config.yaml
n_layer: 14
d_model: 192
n_experts: 40
experts_per_token: 2
d_expert: 96
d_shared_expert: 128
activation: "swiglu"
moe_layers: [4, 5, 6, 7, 8, 9, 10, 11, 12, 13]
router_score: "softmax"
normalize_top_k: false
routed_scale: 4.47
balance_loss: 0.0112
balance_bias: false
router_logit_norm: 2.0
init_std_router: 0.0115
lr_router: 0.000532
vocab_size: 5865
norm: "rmsnorm"
norm_eps: 1e-05
tie_embeddings: false
optimizer: "adamw"
lr: 0.00166
beta1: 0.9
beta2: 0.95
grad_clip: 0.5
batch_tokens: 65536
seq_len: 256
train_tokens: 437000000
steps: 6669
dataset: "wikipedia_en"
Below are experts of layer 4 (counted from 0) of a mixture-of-experts language model. Rows are named router (the router's row for the expert), gate (a neuron's input weights, with its number), up (a neuron's input weights, with its number), down (a neuron's output weights, with its number) and show model dimensions 0-191. Each number is 500 + 25 x the weight over its row's rms, rounded and kept within 0 to 999. Numbers have three digits each.
After each expert's rows: "gets" lists some tokens that make up at least twice as much of what it gets as of all text. This comes from a sample of Wikipedia text that the model never trained on. Tokens count by the router's weight.

# expert 11
router:537500531448497496469487444458506451553488499519527490489463499496572487488502489512509511519442521501500506499506478548490528511572468494505471502517478453528493474492510454543509447499528476499502472486466513480502483463510486529521461502501495504515530469470498536463483504514506486522523535505476480500533525500493517527498499518523535527501543483506494524486533504509507510515505519529516478490495472550472533498511527510502533494515528491447555539486430515527525528536514498511509502447500498515525520521473492495448486464498503491520533500480484498512491502492505481510
gate0:512495493542501489458538500505516499486514483485535489514506460460487497517498516462558484493466476517467480524472520559501500519505506537496546516472455495531510459483492535499505479548494493544490466484508497472445465466551475492529498509452538537497517498483492523474514517450525491543502461513521492515508520525489520517535463551497518553503539507514517490519486479458521492463499510498515475477526503513503473495488488473504488519507515496493483550500487483532481519455486520493460568478498475495511477548527542500543509472490520499530544472500487479488511513479508519480
up0:486476506548495479488511501495527496457445529495515523478476510521493470512556500488486554501541494520498479491496494517478494536527538529508482502526532511484485469504503525500508523461468505495467499534494471477486476522506535467473466502434494506480510499445515534490502525514520507480522489480538524508523504467468500505468479477528496515515507555491516527445486522436461488469525502539479454492518516537507520504486478482506435508477492542481526519525490504480488560508458513524471510502503503490512483516549526515525512460558490531501479469513510483530520484480518506538
down0:527499490547457425469530485513476528502525481505500509541492481523489472516541511504504507484487474501527477485530537472477463499509539499459497516514491513500490528469502488500484485482530503481490460504509517487523498521515501429467521499515489515510461490492513533421516488467529499468457512500486523524479526501506539497499526508496495498482520525519538461528473459446524482437503476538472516534471499521454503469513515500460517507521507487531537489484480539496489460490522492489532499482512497497505584467500519502526462509493521466480518471524487491517514497539513511473
gets: " m", " s", " h", "n", " l", "–"

# expert 35
router:519508476465515526493522552499488495506543544494484522522485509452504510491530460499503534487525457484479433502509539515506491493474525519485471487481479535494474484465482502510498540505528513523478530482553510489560468469501561555518513520476500505479505522511562524499501512512542514501468488466474470468473480475465490523488501488485504503528495527497480465446496521486477460516483529492486524462477530502484489481508520502487508501486512508477512478537589485494499509498474493505508471474481524488473450516517527491548513535507513511480524471491445483521501512469509482514
gate0:532476490503516542458501537478497493502455498516530526496554482517462501502480512491471478485479519528487503498496534507461556528517478451504516545508552511491517443570495495473505476507454488494515523514497495487471493524501458494513471475483460519492518518468485498483459480515510511464480476497494465510553450505513492494499500450481522540525521506507521503520520489505458534506482510512510508498522471485493497483473527457488509529486477463503468495502475470484527504481550439509521512491513502489508487545465457472486513459507528522507480564517508498533506488504511516441
up0:510479463454511517433516484494488440490524496475497490494522516518515524501500497445545478450469511507524471503467487523490480461456465496486512511516482518498500450485471475471509494471496512495507492472498508444524498486523523498527497490508510459519487488526509532523471480512473502567491519488479510482482518505475510480522481497468468522483529506479548487503467490519533492483495523517521564453485493489470481501530478472448489483517450496508518528513513522487470528485525491490516510444513544487503515544500498495512473471487466541485479546509496516509576506493518517538
down0:486508525524484449501509441536498498484485437471492545541500511499528518506503473520511504461503478533558533509476501473471440464514527480515505514518465505519497489470491536495512458470539505432509490481509480501513514489501514504501525516537497486531482497496520523507479491532467488523510498487512509474528440495532509492518491535504458507498501482498477506505496513484542526513491524476531518509514490517438492530497466475476501517480519530519499493524544515491509468457504492514426538504525478542495460533470450478494490502492457515496468485468505545498468496508462522533
gets: "1", "2", "3", "4", "5", "6"

# expert 20
router:491483511508533474528539504537482478489544535442486523510483504519512459500513470537453529501497508516504535457482460526464492517504499457470535533496507515556498496529533502484473479505490562512500494470494513489467509497508535496516488515496516498514517524484483519488466503509483473536508479484482492516530492564518508507473463498519525520476529467445500472455514520442490516507493484521459535506465461481528501491506498484492522503517506497516481446544536518485514523460549477477456521510528514496493506488476486480543490496467518503511483497447492481488470543463488537534
gate0:510511487492490480533508503524521464485511469509492511486499481478525512439495506529481454471518465449521474481533540538518447530490475508499524480504487479526483515527511493507531491481558445491515454520469533488504482498526526487526529493483491512526499483493443509481520481531548495521480509475508482509542482520484547495542490476469508519467485533481484493500493471480511472508506505504482557498512515543471465503494514534480506552486464482509487519488483473436477538508507449517505536484546499488486505489492472468518469526525463520484516535467541510522470502540496498534
up0:459471449548483478482481491522508493462480494547486485517523563538495537467483522464498490530544494505531512515543510564529515508500455490478515500466464512497456514494495480483509499480510493473495489491492531499517474526534544498488508537480499500526472519478456496507514514499526516549475488473520464529536495510501456521506460486453500492505477489499455500493493452505538511524516506452472558506527529494449462502508518503483495544528536544498466504444479485456517507529495495488485492494525515488501504525472468535516498515497474527504496528488510521486493545526498500508
down0:506521525489462508499463483478511474480492480524500521523516480511497521481508528490506519498469519510509503516519470511472481504487431534540494510479452543551498492502487495501513461501530472515496428505484482540508498485496520512562517541513491509501501483516503504475492546501532483468492522487513523472502472556456517469513451503548489435515496492499538481512448507519462544513519530493521484468502540503562476501497524535493510459504505507456539543513487527503510529490472531481485507556488498500530488489503500518488504535502500464489518471500509510490556508529487468537
gets: "y", "e", "er", "ing", "et", "u"

# expert 7
router:475494532486519468457490498460514488465503471541505536529532493541511523448472505520494495478455504514479523486564549532455525465540531500458526476476507484501547470493474507489483490521470520526505475530469565508488479519486501495483529464509490497500494480503513540484483521473491482475523502465462478522489508500494495524485524492513480490500510474483484457504504458571517492499519514479526489510502499447523523489497530546503508495480524493499519502430493473502549511498481484530538485490535493494548475513521508520500541493509530449479504508494458490499458491478520496470
gate0:515515505490501497516479501509525534513458463513527513517521516543472504533495496504475495562520507469506515488495500482470501534491479514518503544490547477505506532465547504451507510561473494519519508508485493476475458481504473510516501537510529492551519531510499495534471498478496509525511467514504507482436481472482539478494508497458517479471538532507497508442531490521566530506469507484477486526533497549515501510497515522468516506489526544526464504516496486469504457516493490502479531488519468511532505477485492499467531431459512505524487527472550522523496505476491551464
up0:467507513490493509477534480486512541467452488516526531512502489571500515489462509530517512529490489506543518493501515497516505522503542558445457497500468521541498517471508500480497527495486550503497487478505467542486460500512513517481488491496465484463486458506513507536474520539505500481517495485500527540491518490468516467483512486504521496489505535507455494518513526521545532481499515477477496542460504493552506456527518510509529491528521530473463509499528414496496451540507510488506525557531459512513481509506496477476498508516475521482445512473525513469503472496470514525
down0:441550509458521499503507476491488466508525476529533488503542481519484499502512501495491476524525484475494530526521457491519490481544488502535481487469496448473497532524504482538480517509473479522504584507483472521505507511509501505492515493508499522494511430480488508483494529489517537528486520496517498533417524471473511471482542521481569500476512505485554487521484514511476522527471511528494488470452493519473487538443479470521501494469497504528507485533493469470529469462494518496507521512493480469483515504489490474529554522504459472473500499503513502504501463501474532512
gets: " $", " (", " of ", ": ", " re", " sub"

# expert 23
router:467447486507507466482493454544449496480500479472471477508501513523532472495461499551483479542509484535505520482460498471517492535494523481544523524486523478489530434517481507456483471477522518521474504488484502454473484484510466494506562515497462453524481526544448488481485483477499527540508521521505457521503495510561494495543514506489516513489493494507485476532516506474515493473489518454486506503532477523523506553491515470439498499479500507505445507491518555455496502491504540521498516500499495515495473501519480514480450486511530518538506500473490492472500490515487514488
gate0:522461496484474519467578460529478483512507525503510479519519492530503537492502500499496475507518476472520522516517503518482528435507542519489516502521480516514522492520520480493489508497496451520540492463441487527504477500566493481493537521510535502500491548519513532482525474549527508519509497517466512478478527462482475524486536495445479513538494492562490498505540539516488494500494467494522511488471567476518472520444514520479496471526464485516476481490476509499478489529537489495478486485502541495515525526509465482521503503458467512476479527459467488505460497523484492481
up0:504503505530495456502491511529510502478480486542509540473547517481485518502529527522521464514482458500518459466502497494516541493513512499508546488498516503481472453452513480491527490498491532516510486497452517493472532499451462519480521477540538497472512509483489477475490490522481496493544436481475496504492508486528438512497477474535483507544499522476538492487496516512429557547493511473477502524530514501513459491535515543517508504512470518474503466488527520503550506450453505477538459490528489515475501456505510484480460500521487538468493477510485505505466487514471481510
down0:482495514486524503516491496523469477496517503487461494518486524500499500499458484501496509518452541474548526492474570482488503517487505487508469540487523466535489525446509487536496521500486509473540479559544515484494502460483545494485464546432481498490489467498463493507523473462504473479493490517476491507551492461461467463527482514493494501472478533508557511511472480490502519465524505500522454512474478502482556468484495483514493527499517519492500497544494514498524504509493519516490527487476452488459520505497535503491513483482527515487514545542536515536541507529560518498
gets: "ing", "able", "er", "ive", "ed", " do"

# expert 29
router:482488526499512481510508522477544491501508515540484536468489498502477514505496482534462506464490465494493495496506507495556542480528496476533564487508489533479488558512491532451470485493516506504521523491463509492531487459488495511527483512532515488516505537479561491481505476493493504502461490503493496453526503500496486472435465531501484523463483502513507507475499535502547533542492487540477474488517522539518561528496544479529490516486506491531484479486543513533500466485527480486469517565487458485489525475538498502509483537508513498489436489534485488463482520518504539521
gate0:482526525441446529491476497538518535504519495499524521489500484516505480474483487520511473498501529499483499526478552479487512523482475483520489559536523502521487488497503435502516512508491484493485547578512469485517556522494514491493500510485477510508547460473520513491508482490527505471494551470500529493511460533499493478499476494508538486459507503473510567460506508482517473490524508507544502505497471514506485480493487482514485504504491474499543543521451439484529512500520494498478434510475493519463506447514493530457507495520481525536485513524479511489548516524472508472
up0:485498488468516505519459487466470490497501506473496526505502492525465507499513513474534476455500476496493515469515517473484474521506474529501514489514470473527539464452526495516513501528483516497517455499511500449498498507517534495511502516517472464458492482551506483524485503474489491534546440576535529529512470537523496447483471499465483554474506509493500516494532479493537519449494516524504530460475500545540501519496481507532467481504495495551441477471488506481451466483504453496482515541516488513494455484486466491505481503515502536534506481499496456465497508505498473518
down0:541512471478515494545483453525463491508502458482485451518521505481507532464523458519487523506489492477505545519477505475517476517522480489509524453489488507495481497454464513495486523517520473440523472517538510538506473487536540457520543528553526504505493496524487514519514475520530455502505508503491512515480489541557516468515469491551506476495500506483538472473507526493440521507524490497466488502483494515522549534485483500481530496481519514491460505463484474535511472485498467489530515459497498451508486526506507468446498476491471480506477486477503488506453510522470534462
gets: " |", ";", "ber", "che", "he", "á"

# expert 8
router:493475467550484497494519506477496523480510471471544510433484493484555534526509546513526463528523504480500531519507502495486491430455521455512487514557518485482481456508520498517467520506526511497527474504477496488476487487522512498439485529512514505516526539527497503472514489509514502505527516487512507520522509478543521476470511459473517498528475504504492485475484525482482492487504502497447515508482462484506471580475475479486524492501525467490509523511491498487461480520522515436487506506455480532509471481446481511431511486480502459503496499487542478501533521535509504503
gate0:487467504505481499448480496488517471462528475494501475512457499480505541551521524484511486491468504487475516543494492487445510491515505480517491462525508510466517482470509508523493510485511500470519491502503499464450507502528511477524454495506508509487470495524558490473509463493486527542495500475500481439534476472469475483548522494472473500487514485496505486504476443507500506534534457523515449517506469503535526512494488490504479532543510528512488523531480519467511496435511503501508544503526516452481523513520527568547515465536480506539504489486517501552498475551515487489
up0:507469453514496482490482482490511443519505481499465485490514447514474524473528479529496461483484471510561488490521497536509478486512490489495504479517462459489531502511497488525480489512478499510519463529518499437486538486519465491480509522480504498486452478514471524508482549489515519546523492540477514515512518465506509478444488489500527540528483514507494459524481499486497500458445551481443510499493551493469510531443511522499506501491504531514488500485521487553510491508461523506516480488481493527501470490490521485482486524539491509483452460487428539477550507494501509485
down0:493528529493496550526483529500459562494461527487459542482510493511463475461485498512494523493516487497470517476491498476495484521512450512511447494476519510533504519547505485499536501517502423555515485518474520532516522467487504503481481516438525521479478495525495509491525474508497498486469487533522488496518474495503532515501502471521504463476478502497547471480536534481518479510502503511458497517507464494491486495482525526510523458493480490493452484493491453492507491485480455534499464495504546520489469484483476539525499490425524473535513537514538479517485494490556482531
gets: " and", ", and", " up", "ed", " from", " He"

# expert 21
router:525503529489497501466502492502506467491495509532516492503445449510484506514501523518520538496501473478534478506498512493504521537487457509466557507475520523545466479511516442474481472458513534490520511530488475520504518497496468474479497546497548515467515479521499547499534498541506491490508506467490506505497499556476485528526506483493496513524474504517449452477524449507479482493487507465525499511445493466472481483488496510441495513529504474434507515515475496501491523501547497502504550474502528465487518513529507473541508538503470520500519506508466490531520459485527431486
gate0:508536488526496480523512489476539549480505515506462514522504487537520503535479548474504524490498516501493526535531504496501493462504476533523498511497484482532475494494494553471515497535494483520482447519468507527479499493501470499463437520542483514548525525550470498491525523518525506516503522526482526515497496536541525490522518567488520460497483478497463488501469493494513496454499530481501490522508508495505533508523446463516491461508527461482490472524487467521475502512483489486452464576456518532496464488480519514515500449497494492522490476518551458511496526481502524529
up0:520470510512492508525457494501494529531514491510498503457522528510472534515485485531470500517491505504502526501500519525508531487529494449520512517430500458524500492525530515562501485501476488484513490490552497478515521479533482524522503512514510498493455483512513467516503547513473497490470485527517511507494505457562493513544497537497492475549484441457508489509500528476506482497456546495561479451489517500454497514460552548543469472510488468533502506515466521495553481513496526546482487447488515529499459482515475480475500473495520523483492480499490508490513505511531525481
down0:491480463510484527507488504546448516519476481460508518473525529497496487511532468468506504518575530543497505505494494493497491467529512525485533500530483466514477460469467498526496507491531487496471492495534490454499474504515528541510509527503520495489529468512465472492530499471470426462477498500502462492501475481536509505485510507485508472501484516488537514510530495514481490478505519451514518492534552495462484540490527503485527481472491513498518459499571455478491515504509527466501519429482521513519454514451498495486488533486478509468532496516533485524513453511454500502
gets: " ", " in ", ", ", " b", ": ", " f"

# expert 27
router:493510513493496510522482549473530498495555511451515489488528483528512527497513522478518464519466487529517520516469500511491523440467551478514490491522520473466493460518473490495501498471493532485498460503496491471520481506532525527513546510469485496495483487498530493448499522517520501488541501483524470481493526460537480430521509437470472513517487492517510471503485533538486473457536542510460498499489487462501483521465504503473479484507508486499481509513547502519465505545467501532570473515487468520505487487460528490521523451540501476466463516478490473490513523515500521516
gate0:503497442519518500463510498492476505428512452463488498515488523549522514476478501536553499465467494491536469489565511482493519495462483507496508545529525548507521516522490477480493476516488494523507495517448492525479536492480480535500478475492481489522454506490444480504480492485467483524505484512501503498532488511534482477464514518460517439525487544519496489459486507500508480439506485501491517478513504486523482491501502505508567497505477457516507479512505493518446508510471511497512566484503489526514472517499499476493511507495526547498557536494515541502513515514454480476
up0:479519527485491496526480464504495491551468542497508549493535451485511482497499502493502469549493477516530517534468483554509484532532487493510486505480484474473511502484495507471472482464534499491475498495496500479517531499510518497511500530528520511492520527484540459517480471492509485528517516466497498493502507495475545496549463530523494616466520482481481520478537517509536504512505519461503524523488511506505573468504486444525483504470553562491528493501487523500518509507533490526491489527529524472506509489516490518498521476502508458490492496509487499506462546448515521529
down0:526516454484495499480547504457503521519486488494521464511539506533490463471457468529501499508515497525539498496509454498503517525489492510482513519476523519504507522494461502497502469524471520528525632498494509488494495500529501505542525510495536489513473515506522519507499483560481482483509499482515504488498460540503496510517523520487477503521508502513517520492497512499474488505501490515489516457498520460478502491495477534492528475502520455528535508511365491540451494463474493514470523495510499483504491480506509480476520503486501502510502520525506553493509474506471525505
gets: " in", " by", " with", " from", " to", " for"

# expert 5
router:550505553504472532498497509503501512555520485506528528496521529454500482482513498447505499533510533461534474496541533467477460537533515533464499490479503512513492494524537497514512534544447512497513523511545503494518513503497461554480492488521521528501493490449461545479474524542476471518539517489480476530472522495467521507496504489540503499521496495513512551486476496473500490473503495547509465551474501482479518486521487518523492493504510486523512512466468505495489549472457486509477501538493499515544516502498500470473503472537509458510495513522553495506460517473560511504
gate0:477515514470493531489457527451477469519508481480483487479481469500456471490445467522450433516500467503509508530507547486502524529501530478515484461500493481489511518495514453503529492499512511505558474495505487508503497490477478546535507524529485498481506507467526509536555468510528512513450509452508468450508507501476482510521534515475477490501486493483466480502535475455504507519483530486478489457488421502492491492475520490494482507470480510529526488512478534465516528505545485520514531460512451498463507485506497475509457506537519465508466511535481504454526500499488509507
up0:557481507487475521510490503515516536515488490480538530458473534509502500537494459507489520495550500561506488480492511510507522523523486497479503518477512482499473460550513500558490512514496459448519497544490468493530538464512500495483537505492491500522482483507538494469505483462461557470498527487557521485521460507505514488470486480497492478538517477487538478496463543490491499489502444513549481495526517517516502506478480492507503549480536514502497449462484493468535478537513476518499473536463500459479500518536525493476506493485507530511466487458507505502524473542457520516
down0:529510465494529535516473489502471507499476546468519476528499512539490528506476497507479502526537499517538502534504504534510459512514530498499511477480495502490504491490512482481541505528500421509532419511475512467519471463547514497458529511459506478492521482540495491556512499503494546546530487525493478507472468561516523482497479500521523535488522500471555477469495500450501488526509504515517503516483509494471493493517449492541494499497519546476515471536513494501504545528519522496490497474466481490491515496471500553528501475475501460486498511464473562500491474478509494504
gets: " st", " Sh", " sh", " sc", " St", "R"

# expert 3
router:452496496504522493512513486510458487532540524484477500427523515530473461508453546515466494473503492491517513504494480524516467488490483489512506514522480475489485492461510524491465492507538489495509508468491521470516537503472521488534516523471476490469469522489460474505521451471473542478518456528503496483547452554514497466518485530510465486456509520461504502502491528519463516475505491474486560488497499542489536509512531526481503496463524501499499504515548535475457480526564519450513515525482505491474491489465501477541525552473478482507515499527495511478504508494505479538
gate0:489476464441476519528465523497521510507502554464476520471504537487500514519491522471541522502475518451534532501492483478489468500489498522520519527506510488456465494541559486536497525522525514457550536465465532508458518455495502480505472499514513501464455484490528481502474490542501476537507509510485459514505498510516518526509517480513490515539530470491529479479452459486486502539504481501474530506510480512511470531492503516465524540527474480494456487506499475509509488498510492489473446509505487490503501452539528481450494520511504531476501518516542445544468512493506534510
up0:478521531464536474505515510501478544500448506479475453463529500514457461526525454519486493551471479490492453515534528452446516503456479481497515487511508476487473519473482532501538497514467474510539471505560506517487528534548525449510496546499490519496513493462499533540478536465473503476512477482467474481514461497518459523489476537533490483498506475483489494538490477514477548468497502500487521503497503507516529495506468517529530514487528488548432526492490506503469495488473537486514484494516546519537483511517500479488543493523496495492482511508503485504485483488474502490
down0:455529492528493474505503461494470554483461546557500531483517513528516469498481541522460477512498514506508505460516466467494490530449535477518520539541551507551540553462508523490521506516513535495481515506491452517513508527505515493514477495465497480466474505507499482492452522476471477490465511480557495502504518542506500525491519482520450457492476521482490485516541496525506578478489465509458558487496497490488480494533486527502500480517512473528484493513516511506503510521511505465453499518483511497482498477492513503462545533513514505511543495507523494479487508473491481484
gets: "or", "er", "ian", "an", "ist", "ers"

# expert 38
router:509505468500483488501522502505496501483516449493549486499504501506473509481452487512496545500561449497509500495470516524478486485471499483501531484470554519479473489552525473492505484492510499503523452518494484477495491492525491438529534481494464530473533514525512524495516465499532509448469490527528444484501508457462482503522494482531479518524543477457500457518467477526460448548520491483496496510551514505487476510513533490480516495518506495488498511480492484507520560486516478528494474506540532471488446497492486508494516522533514524463490501471466450481479474515467458511
gate0:544461500496506481488433445495519508520515469491467516447558528494515518511478464470491503471496499476452541479504510490517495535506492451527522524484523482546509545497569479498491527505489493518509492481498537480484473474465523475480528468495537517528498506517477497475465470467503502491529502499531478498483473554505521505490483482496516501531505504495493503450485515530570555507503454507495472501558492498509475495511497516488528471457513521532508470492478546479506523522541484501531494519508500486528522525502504481510496496519528489480511472439500479494486519529536530485
up0:525465509530560515505473497513480503512484517523458454472526524511498512490471488485444489490506500496509537535489555470545526488449474507486547493504542512490464490482517435498484529505510529512524467510503521482506536505511524502501507476478545478507511517534521463513513501510547520536499498507499523511518472515520494453467557480489511482490502552501492503513494487506534499516498501493514498452524487493477515500498489550525548492457462545494489505500543493545489493509467497546544493505504493519476508490503569461453521520540468542504490487467502489468502509530513511500
down0:481548493528515493476442529502536518520505466484450463497507526492523503451485461509539523493542497513501535545531532445463467489511496495550511511513511488507444521515506468519521535510514456519482493550474519545518484452539519477495539490499483491513507508508480521501507453518528482515488549488491489477481470528486491491499493522457491515506538496521563547492478507514499497501498477497527497509524496482499516512511562498509527487468508507483519466511485478532517530477465518527536459514490504520491465502515542473525497482496495538523560520515520517524469531516501515489
gets: " d", " two", " one", " three", " first", " four"

# expert 18
router:473512513489481499462487498501477453500518509495467483535482512534536494500488483468482517474539516501452488527511487522497526513535437477478509489480508500468462506496494490502514464508490491517490573500516518496524468512498530484513520552485504521482535477488492532481532519523518487503505499489471510538454489498497506534494494476531473508528492450482447505485566472551487515481444510492564494512492516493446468510510529509487477520513528526488532461466481519516501507464530505503535504497483479498467497538514517486516542484480511516483539463515450535550488496489533454476
gate0:452495524511495497497530497454473478486493517490462518517533508504504482498490517491495474478482475489495493532528544517496508479515531478468525524481488535478474539467502445483475533490508487472517496502477552511465515525508527516520488492446474512475427520456510466491545495485569469514493510519496461492501465529481534490480503526505503555481530499518563482481485487468481500549500510516513463467512497471477538446486480508501479506511518523510499493470502516506480466525531456452537525506520507488485505472518502491501434531495484509524489527534530525519495477493502508460
up0:491481534519515496523474525482501521518499502484487480510481548492480516492537497466503554501483523490566487463496464511486492471502506498537489458499489482521495534484495503511488481488539529562517518536503522521541475487488503538515504477518499497517513479526504509495494485557478494519452479476497504465539509475444510508500467470499515453516475525484504519468464513522479508492552473541499530478480478519547480512503548497522486504496495506513471485527501516444507536517493510449484489482482507512590530489498513502506526530504504506514560548550489531508476532470522507485
down0:505505496487522534567481503492473543501469485531492517436511465492487506489470441475519512515496528535473507505469532499508476506464499504511503507529451468525515500537509482514531495493502513471483513525517503465503487497519472532517454490478530496511478517477483493495474472464492467511500494469465497526510500543490460503526491539477508479441481614493505473522491499480495492539505497493484480506542447521503464493469474496503489520479485544480485512552526512509497471529488486527504527514488485518508452475536497474463461523480511522496480494513499472485531511470457518504
gets: " (", " | ", "(", "\" (", "_{", "″N "

# expert 28
router:487478514497524469489514487502468469496475507477477490547525497511487447500444536511479506502511490465512490486493471522527524473460538545453487487509439482541514500513541498499477519522547475506513483448475518471468472478474512467539480524451492460483470514493502493493509480493482499514524478485472524520527509569505538471516465534494494520491513471458478527482510498514533512492462474513465486435455506525477525490515532498486517473472519523484454492516524495490492496523519534499490510484500461510478489516472481472544548493481507534501460530507501492512462515495483461516
gate0:492504510509525539529535509511536504488510507469559519467557496516478476521464510539477513461487500504503535483515505517527457537582494494443498476512504514463499488485489511526539510492502471466511517453484475483465523493508511465476460463525515555514492482507475470536515519498485484468507520500484506455511498488469497511506477520511501477545490527476527482538516477514465511520527490494490551467518509492518523493547507495489489527505502507506506487463534520478527543475503462489495473492540536462515529544454485502485531479471486487461486528491523518474525537478456505504
up0:523458460493479474507512522477510517410494511472511465439505495538503523509493510485529557506470517511481496487507462547488499518512466488469508499502497488515498524502497514493482498488515522537468503488485502525551481490489489514512491478485459505491509510521518509483499505492511495505491485491488529494559446482495481481478544484501481503482529490468524466512504504517477488553487512486503518481507513478528551523536486500487486486528447487482510459544516501480513500526480465525540531508527434484466541458466472500512434494522467527472525464461497541508526474463498462494
down0:501430514483493486471504450445464528489503477511512489491487521499452502550482453526494531504500462487504516574512523479494491545510515475526514469512521523538519500494510483546503519559480509494534509484480476560501497460477484490505502522520516510527501529521499502497522526526523494516534506503519514533518443467467501521512503500477476485533526457528502501512496534507481461515536515512536495489490496524545491515509500481510488503515499481503473506519490506552517493477509496468492509494522528556499497551505451541474483516496507508516465509484484542447518444525498533530
gets: "r", "al", "g", "ass", " dec", "c"

# expert 37
router:498498471482524511508454497447535459491480507514473475503525528517490496455549490499476503476540540553502493469458482490508508536478525489437499470531491510470505464541488477514448485451549521468496537529536497504532519543477520502452531496499507515496506509549509474473518551532527513521495460495491509493527495475519515515475525513490479511544483488506520538478539540518508491476522509506506501472526496517517537492513522488531529538486474488499521487487549539494500476515521489480532538490523519509528528502485505529530502496519512472491457523552464527507496519492500529491
gate0:520502471487445456489534507510541527538494456510452501489489477523511520476467494509523455523508497526501512451508491483478496477468494535510477479443482495478515511520494478528544495485477484494497484557494478515529502498490498438495520479516509555471544456516521504533460500482479479494461539503563473487481480500519484517525503479547487521500488497514463499486483534516473491476503469534460539509513508482517476476525503537508482487479530537530535543470512523495517519504479480540538450499502492498490482515494492504419501514496514487527477526477506504504509455506485529495
up0:489512509491480494483488535491514539516524453490492479514490471492514521498494492528535511537510532518476539441530532456473502491511507500507480474485516503515494524523499494493548500500480498516447487488488522528540432507500452464484481478494524515494502504492521526527461550528512488477542555523511461502414522487514494491556497481498533522472520476524485548527524468519498488462475494506482493525525506510558515535501486517542524442510496544466524503483492506510500536487502517499501467515483461523493490508506471514451514522503500515502511537494501437500510464489516519509
down0:485486533513487485538469530497518488475514483480519509522514484478530521557555512478502498482494508518481507512483508534535532503515499454508500434510526507500537521531507476505521488483505503466500539476528513484486514484488514508477521527487513433498488532497496473468521501497512484511530506463486555536490532524465480485484492503499575466486471489458505470483478491502482484509493529482484504495491477530518509487500468546571508544490477512505521491535572489512493489569556469505511524488518531476489497495501499501522472499462503502463485457493482499517454559522498498519
gets: ".", "==", "===", "s.", ").", " =="

# expert 32
router:476482471505527525513504537493525503448489541533476480526501547466506507479557486463452495455493503459509451539481492501467519481509481475495464503491487514482513491513504480494479522506509530480502511494513459524470545523518504525460442514496516512447526504516516446525508494524528492506483459502457506487513523458479517507456530515494520470536456497472517481469482492510511532539501505510459470454560505451503531473483550487489490525476484509519495498533513491477509471499478487479497467491485508520509472510486498551507501531524508460507505485523453503516473523502482544528
gate0:472490519484520514503461475528495480522493489491496516465496491519509479497524504522486480491512532480485515488484528523486504469495467517512526446506573481448504463490532506494499495510450485473536510486497498511475459482462491467470529513458480545517513483468531481509496515515455538506478512558510492437475548491459500521530488452480458476515513456499528529538489557493495472473553496513521473522493483535472502514496500471473482521488528496493469480514487500506486503503492490520464514459521507473463520495486526508530526472478488503461483492536523467504469491551500511556
up0:481519511470505460546490483538492455495485509525518524521487510489508468475516482491488504466504554500520484448479510532502524502515547459530470426448518495470465484524508529512514512527500460457487497547497540486505448520508493473509541492556521525477527517486514488495462501496546473495443494556509522534508488486502510508544525464497495458490493538488481526512480469493479492504511490508476498491521485475518472489567491482510495456475538492537495458498510493470507490529499485507478470473523520470501513508506506486517506488504520495475501558462520476489483506493545489473
down0:488475530460507516518460494521484498523484507478490490525497477410510529521509499458514527499547511504511520439490490530496522491524537503534494494480494496516541493474504525522483486512497514472468520521509474466546443483476463505513515510519500528513491555495476503493490491525473485469472501479503498532532489526468521500462484518504557492494502551503508503492536476485512512508485495504511519552473491560464475484585550497469493531529513512527490491520523509494515525532476510558494523499531496486494501495475512519528507509481545477541530524534513517520474463483514506484
gets: " and", "|", " de", " to", " for", ") |"

# expert 33
router:517496520492507490491496473481547461525463482537502483509498523533528445517485547497484504468481494528511499521516481528508479537523497537511467525499501484468502514498449504491528487438461516503486528510473512529532506482480531501462501510482461468545490510446485481516470505475485533493470502475490506507495478505513518495520518503514489487506472540528529566491517486531521505481515541485519502473467539504534512476517523503536488509507483502523514537461464502500462469501475511507493450468544506519468520510473488477486515506521453478446456493572483541518486514474492446494
gate0:517509474491479500484483470485508502499477492497493505452505498524521494486488485515497524499524459479507547489461483542515542482465507511522468558484533503517472481472479557507517457500524496471476533517500483462490491532519488524504446522511494482541527508490521445448489495461501553529474462463556479503533502470501508485503493510495492492523456528452490496542496496512501496520512530514553483499516507487494499496527510516549498516504445500473571536505470489535489486512501496502515441518491534509534496524485521479449478478489468489493482481499495496498529500542450532512
up0:524462513488522495488550484506516527519541500486514465506545491547453495498501523506531476530515476522527513508527453523466508524513460464466521482530455504512524479537499508543482490483480462498496477478509515445491524480481526506523491489501469478517457512500488520500486456521427456487506530518453484459506510492490516506493533469524527519479500498491497479501475493494474523507509497476502473505485522528498481480545567536477470517505508514520451532513543470434506448521497493518528551492466511502484476475476479480484508491492523501493509466461485464469529514489513488498
down0:529497502460511508500485477497558495462536530520506518468506533535470441496500519523499475475493517497469512506474494506482518487495466513487500481477495493501491509506533492487513470503450520550482552500523470524467503497515515469481450475495542498498533507526503506534484497481502512473482492485500455503502548565502494493493490495522502459505483537521509558468522443514474501537463490459545496485477510484512501528512501525434555504510481502519521487467418493492489496527518460501500486522494488497482499489523481553485497515483496465516521476542508541503507513444471485507
gets: " p", " P", "o", "os", "le", "ant"